From a checkpoint of a small mixture-of-experts model trained on Wikipedia.
Size: 8 layers, vocabulary 16384, 87.9M parameters.
Below are experts of layer 3 (counted from 0) of a mixture-of-experts language model. Rows are named router (the router's row for the expert), gate (a neuron's input weights, with its number), up (a neuron's input weights, with its number) and show model dimensions 256-383. Each number is 128 + 24 x the weight over its row's rms, rounded and kept within 0 to 255. Numbers have three digits each.
After each expert's rows: a language model's description of what the expert responds to. This comes from a sample of Wikipedia text that the model never trained on.

# expert 2
router:150125141143131111121085109152115138159149174142100175082095136134119117096112081122150131132107146102052176104184130132116084176138191130132119147082150097107135121141105089137085124118136123168139140120132101165121082133145118104112127148111123157170100146105113145120113134144143127118138153077121184173139136116129131115099136108118159148118142141126170113116140119145118101145138
gate0:111151169130137104064091134112142114109140163137167108127083135116143086136134150104169109141165100093097145146137121140134120126102121151164109160106184118137138133105135145137117143117123127121163154131122081158118135116158101136105098131115150145099144107139142173121093157137110168144115154119110143107114084113157099120152131165112150145115132166137150111109090069146142125131131
up0:155125161101144140150149122097134130165143127151147127141100105104182111153142104114155146124104099075111154150123140122181155125158108113104113144123176159106126127179136123141085124139114151179141117166109120131088125099146133116144117148155064117133131091110129172124149139109146151142124188129094113151132116106164120128161104132151141141120159127142128148114111063144162114136117
Description: Pieces inside or heading ordinary English words and short nouns, such as ar-row, qu-art-et, air, land, fact, own.

# expert 19
router:136159141127092152111149103128166140152170131160145142127053110145138119158159096150132127133111186082097159157109149112137147134119137137151129142142111128102151106182109143112144115084087108153129158145146127108140145117070085102157146152096113139134130147125111101108124133157107114155115097113080120105131168149129127151124135128090108133109155130143156148109148140185153142156107
gate0:082127145114129137145107130154112114170158116117098156108125075127120125127128126107118147155120133122125114183146128074119170150091177110124137099093163083135128177104097153110152116132133111110117143127096132112113132147155116131139108081160119127180099122115135144124179111088121125119111140119096164130151164091166131205153096156166086111128141150153090142145122096101090141128122
up0:129106082143131121092102163084106126086132112075130141103119178141081151136093123104118098129150084099150151116104126151114110098173118180127136156112086157142139126125118132149112118151138160152176108105153116116127149121140192111121104123103094127109176139168157105112106144123136153119125117130099122126076126166134113064112162142104129090088086127116174155073140139147113131139098
Description: Plural suffixes and other mid-word pieces after an article or word stem, such as s, es, ations, ers.

# expert 18
router:136133120117110094131118122162178152102124154135101126113102133167153128079068116133142120180133106076069116107105121133108129109146139126111128178142105151103131085137119143118111146089121095151092116152147114120144121128109167113128123131118157175107085135105146142101100137114143082102165123095112151130159144163107115163094126094123128114164184111124124118083145111143116127146096
gate0:161118142109091147137151142122148083145127128132114105123166169183141114131152164119161143092137137102127114112124114115134125101152122145119089152119148130103099111178142093150118178087105113125097130113130157156114093137103119144106123138118124164110111131136110152149096161137133166133150135132126118158114150114087135099130144113109112155106142135178102079126113125111134104076115
up0:110102154116121160110102119168140145125161105130110139153116097104095121127140101104122117157140147133129121139148130149146136142153144074136127109147141100138134120114084172132189072148143157135153157145125117131126135114135144113132121152110167122137148118117136110134117089167111092139123142113147121121139131121122129138144112160131141103166108145084131182147161150122110147148117
Description: Line-initial hyphens starting list or infobox items like Country: and Born:, plus opening parentheses, quotes and ==See also headings.

# expert 14
router:117112165128113155090123121114178117148090135140100137097115145158136124117100101158151144135145085106131156088144107115071141097133131128139107153146124093116116129133078099133104170134117111165123138113127090126093141113147177113150134150096137166130119138128132120089113102155126119153146106103137128137164098150120101148118157140050118122068121084125137130078148095152150115166113
gate0:139106178108152123137158132115100112121161139144072135144120148101126141140120113139135125139115093120165110105149113180160113155136153161156152151099162177150129161111095109127132155134137109123092142132129137096136085100107130085148117148127084129130107121108144120132158109126111147100098153128137133139146129148164107147112123153100130135101155157089177083115114138135135106131115
up0:147117115118111143124130128116151121125110127064140163127136134165156106134076134115111111174126111110133119101106151102104174134119132165116118141138109115094167148157147106119125141110124137128127122185106106126151151141161138155111144098178132104116147124123119129079104151140084100136110112130146130151175104103131103146155104137145117150135112128135173148159094136103144139137139
Description: Word starts at the beginning of lines or headings in lists and infoboxes, such as Cup, Pass, Doubles, plus the word as.

# expert 29
router:137137137152135110103132119150138146133171119136126122103130114131122143121153125115120101143116143097106147113146103145130127129089150150171134166126131117114156135151060122132124144117142114163120116121144111104120124107089138123155135133132143144159121148108092146121076178143093141143126102123140147118140187118123110142098126129092148146116139149148176131131146131181135118148094
gate0:105148139149120093147205088119119174115060134145122147139125126136129123152179132114108170124093104131155155154125154069156146085092108096108137125086125100120132122126143098167126108145142104118176134135123135116121102155121100166145158131155151114099139099132123173118110175141125150152132131136097158136121136136106109175124115104139143124154153116154136139145141131156158109124115
up0:103148118126130056085092112147095177099093138122085114089140138153148132175127130125136154101147133155141111115137121122158180120115053113094143136084117116189140104121144138114107119139159125108142156144127109104121119148098129131100140133129176144169146133113121137145124160084122147106093131097127086150144121146152133172141120123100161148135096128100161136142122130162161079135130
Description: The first piece of a word after a space, hyphen or quote, often a single capital letter, such as B, Cr-ested, Pr-iscilla, in-flammatory.

# expert 27
router:145137114116103152128110139176110138178153160131095169087164125154150121132121143144145144126102118093126147114150114179085135123131156152115115150144157089070118107150131153123118151113069148178092099133136121113171104188138145101140132150121124130133123153138144151140094170140119089090107112130141149144143148125114102144116125149125109128128159090155169133132139169082157093131094
gate0:132111131168095139085136118140138099085142099124147141145129160153186198111111149113105120169112120120095126108137092139125121134145102143103144092131127133126168132128105177102137124125107145123131105152142151138159095138149089108164117151150103129131168103108173113149133135120138119089109158139112117110107195119108086114162104103139129169159135099158154138083122122159185102182176
up0:164111139109130163110132091093148134125103102137127135146092106123138153074130136099126115187099108150131126121159158145145123105156161142120144173127139125104126126123150084137150168149141126120075099154165103118157098170111132088108123131122115162106101108142157130107108141098131111077113120184116158123107161160134117105075137185171178134146141111150125116130150089062107089151124
Description: Capital letters and first syllables beginning a split word or name, like be-i, st-uffed, Battal-ion, Ne-umayer, inv, adv.

# expert 17
router:148130106135092141130090088153111146127101176127116156086146138165149084145086108084165098137101147103142105119110139102141132103175141117086109144149092096130170113144154163116132142138098125143128097141147053111141099166160151114105128147114129129117106124129089105101116166124097108142114114124099124133127144128133133143103100148121092120085138104140110132051133130136132130128129
gate0:127106136118141129139128133136125154108113138161115128121159127130121142140111123132137135088115109129128134083149166136125145117122105102109115145105116121101101145125142161165093105139106094116083155142144117151139102137149108166113132174118193099158134163106188150129131172180138130116116153158189177118084157084143091124138150125128103104141106115142142137130134110116130111144120
up0:065150153139148120126163106171092120127131153118092114096206104145131157150165125111153148107128100118128118105129139135117186117130100124125147147091151179102156140118130122135109120119128108106080107124135104129136114165136127133104129152139111089132126109176133148092137140195133143120114156139167146145141166089145120116147144156099140099164126105093113148107162114096087131139118
Description: Uppercase letter pairs such as AS, AR, TA, odd word pieces in foreign or technical text, and modals like not, can, may.

# expert 24
router:116160119122093148128116143166116145122161156130103143155097166175117123103090129123151099135146143134141118135132103164116167151110117147168156156187093077122132121134102138101138134123091101141114125097099133139156116107091121167123141181113105173130131148116133143104129127178175089137110117116104127150138168104107148139110134145107174144162125120175140136107154128110150130186112
gate0:132136187103066119140122117102125138109121144128162154141123159110165111109117095122145140157131116134150130146090139143116111143122125128139151115142148116158138132166157098109154078165153115140106089103147145116139126074070099117167100106128139122167155139109135129124123140090122088104148091137092130084105126120132126089096147107132117111109096115102137118140098154163098125147145
up0:163123114142140144116104123137144140131093090137150074168098112122117113141142133121151124125131083126088128113163118105155111127146133114117135088095154124137120120140124099073116155106116136091146115155114069120100119162150133107120166140118133086119122092157111142137121126143127145132092137140132140211148146102144117136154137131111111139139106135188156157123110154119192112101099
Description: Articles and possessive words after prepositions in running prose, mainly the, plus The, his, her, its, their, 's.

# expert 26
router:164147112098086086081122107139144143098166125143099146148129177128124110109115185148118148095114127126136112136145125158146131128113133140115119141114144124131106099183135132102084161124112125121115084125157148101145131189128113141081153127102159145106172110130150124125121139150121099074129115141110143153135130123130069128108173162152129138118159118169172141121123157138144121154082
gate0:147129112092082152121159138146147177122131091123119123136112113119099122121125104151123139147127099126137131153129114196145147132160122136111112122091117101082127125108101128113130126146101153112150121140137100085135152089067148161110155109114118111154136133146157150172143141153166135148148100146145150143141133096096115152123124155134118112140128111147120124139125167112115134116130
up0:125155179120122107148095089096115097142112180118118149203138114137163138165128168095180111067108146116116121132123126099119073093080148121149117133153143141146095100146132110119120124102124117160097144109102138211127113100135141107160061127147145134121133171125098107104132131114102130119131124141139117116139126135112103133109118134109138109132084111102119127143159099111103116140134
Description: Middle pieces of non-English personal and place names, such as Sa-arn-io, Di-ar-ra, Si-ug-wai, and accented letters like ñ, ü, ç.

# expert 13
router:135124158110075113128096113112149144171157131145136174093118166129146117127128142149116131195142147091133151094147132177142131102133123148133123113140111111121143122128080068089134119123083139186135125070118105114162104103115095115139143158147139130116114134130135091083119106097150060116145147103146127179139144128135083127090110149120125130115089135161125183119149138106099118129116
gate0:113115138096173135111128123077122159121086154116157118156124110139093123105119177168103180080167122110134145136132127109133117136150108117116154133119120131125175163096119125102139114079129105122093194117131093140135130138166097156146133152089133149083108140118116173083123142138114110133147122092151117129116124088109114130083145120132145134147135138136121116142139121117143116140095
up0:150108147136144135140112144143113117130098121134127118133092162107103119147124192122107168119129131111093151147114111118144101123192117110146159114186138140123117172153133121121131107114126150127124117141117076154103111147126107154154110083141132116083171134131110139109120133076141127113146181132184093115112130102103116112098154129131114139120122162105143085117168104125147168121070
Description: Periods ending sentences, often fused to a word end, plus == heading marks and sentence-opening The, such as s., )., ==.

# expert 20
router:123144130142099093104139104124185148134144160116098133121130130116141087133103090172169089147097149094081149125107121142128149139153129136130120177123120102131137058131147136100090161124074122121127085128140084149100143135153144144152132129136135146103140148119129104101096130089165091154084100124117133155118130141111108141096158139145106167119116093165142148065149161135143136133106
gate0:088120141134076164129120128154170157105153155132160134116123122126131148162157123165077124151104156135132090089122194140103103107124153142115080114167098119137141143120126139107146151152140109108051139152139138102123161124121137151148122075158126184095124084145095100105105153089130117127125080141125113164078121101125169143123134099144100131121099127174146168086090125105096123141131
up0:109120134148069121140135121148133152095073185149148145113117125109094133143152126167144163152140082085146119093175140112111094127119139147110110130117163121142138119110133123088103126173152141090100104134156122154105143080096147185129101113137102117112145075173116114121105117132150122138111111133156169154106119114159144106114134074126138114120094100162131137067102116121111132149126
Description: Pipes, semicolons and commas closing table cells or name lists, such as name; in results tables, and coordinate endings like °N.

# expert 22
router:107124147096103149119120106126141114172093169107116134115117191147130116117090108157176101170129109107050114144106119140112171137144170152137111155179132130094124121116098115105129145150118118155151117139201147141120140147144136094107151136148134155103158147095127113177101111114145125143169122144124183151151127112131109135133134119101122128093139112143176118135146122126162148180130
gate0:103106132098110129128132101167151137157154135115111077136130093165141071149072124151159132133141106102130090144136099092143113117180127099134119124153117140113134113147137167104149190107126123145089067115107125127146129147141145088174103135151172111110155123124140122145130121159132130153144091129119123145140117135096123175116116138155170131129169114100111110164122087153134164129128
up0:112100130083142118110143123149138136161142126087174092132133090144134105121112109120119118104169098099129090157099107150131106147128150159135104159153128124127122167147087145146171161126137149158117077148084136128106130185106106092165125145103164125125129124073148123171144109122130158167152118138121116128153103145170126155133125158159161154167170134085098131151114116148132102142145
Description: Articles, possessives and number words opening a noun phrase, mostly a, an, his, first, one, this.

# expert 9
router:169133169119113137148108148189137102128130159164100116097096120156107112062154136140152083124135161104098147100163138121122125100140126120161088118110133139093125102134117117132106111123127116165157128078142116133129132095094126137105132154127129153158148142095115122128128117118103139148159121124146145101169124111123142141088129114116141175156124114119128121134150127143161163150125
gate0:114147114166105153146121094098107104123143094145143135125064113128160181120141113132114126155146143162123156140145120137121111135133105132114174097111102137082133102147158174146112136072112106109127110115091111126115122136118102106153109144139134108104164164122131110110144162125098135129143098126102096135118121145131140102112125099164089104164108135154107097095144074165177125116093
up0:146126137125149091110201136154144146164141092108142140169151109124134156150164134084135112109159134146162134099138133096131103118085129099095134141104134090133093113131134100105112096081151086126089111165101092124128130128100145145112092113137101150175138152115126173138133087125114176140127159118094147079119165137104117085117143152093163154137102098123145154101095144106106136168096
Description: First word or piece of capitalized names of places, people, organizations and titles, e.g. United, New, South, Charles, Los.

# expert 7
router:137102145097114141143143143130146139196127131133101162092080119141173145137136130124169155122116139116114145141102162152136144129170152144149122158135100113084116129105139115128138157102119103140108124142168121146125083151167137095125129152151126157157124150122117155164079128124087113118147131072160118133134147126104129135120127137055150131155107133123131097151140153124148158137138
gate0:157103134115177122132142136109126148149123129111139140097142160094145129145081122169090113139164101089120154121099148172121152141129108128119134102126089120136175082106136117096122160163137189137153159094116137153137168089137148105168139141148079136123162057161126148125135104154144140141102121115111131136134127100126113114095119131156165125181161149151114191130121127150086129090129
up0:122142169150107122171093160129138135093151166157124129110099110124142206167169142113144090142143143146089148129129164131127109109130121110149134101131123151105130093135098141141141148140130129157102149101094114127192141172101136081113148103117143121142101105120129105118126147100137104205171141091158146130121159154203175120161122140147122135118107147089151106116149165170107095154154
Description: Nouns and suffixes naming people's roles, fields and works in biographies, such as politician, director, magistrate, football, album.

# expert 11
router:144125164121115128132156106131130139180166142128099172051112125148123116086140128186157131109142179123148182137139141141079162137140137161159109101110147121083145138115132123130111119088113128154120144107132137109141112148103070156174178132134087154125120143151102178093098127125081113139134138116137138135118145136142133159075161132108127161111159119174101129122169122170142129118129
gate0:108092122087129117106131141077156136151119139118145120105108125142170159125142115123075166148165156121136122164115161151118154110119134149122134128101145086136162068157096059141125113126121118065081098095121166129116127168120075131094122107138140125099101153123126123146146154078134158130096138178132090126125115149075098153076170137167132117116102123111139074124163124137106148141123
up0:120139151146102126108108138073172142135113096124152093121119159128144136112127165169108135116131085112138104124134126119123099099099114144113125144150151120179117115146129079128137087115147140114105117129128108141146102159129090123093061100150090126109140133095113140150127122169127098135100118129169161164112141116113103134107143122140142098115123123104112140128097075136134141112139
Description: Noun-forming word endings such as -ion, -ation, -ity, -ism, and second words of names like United States, New York.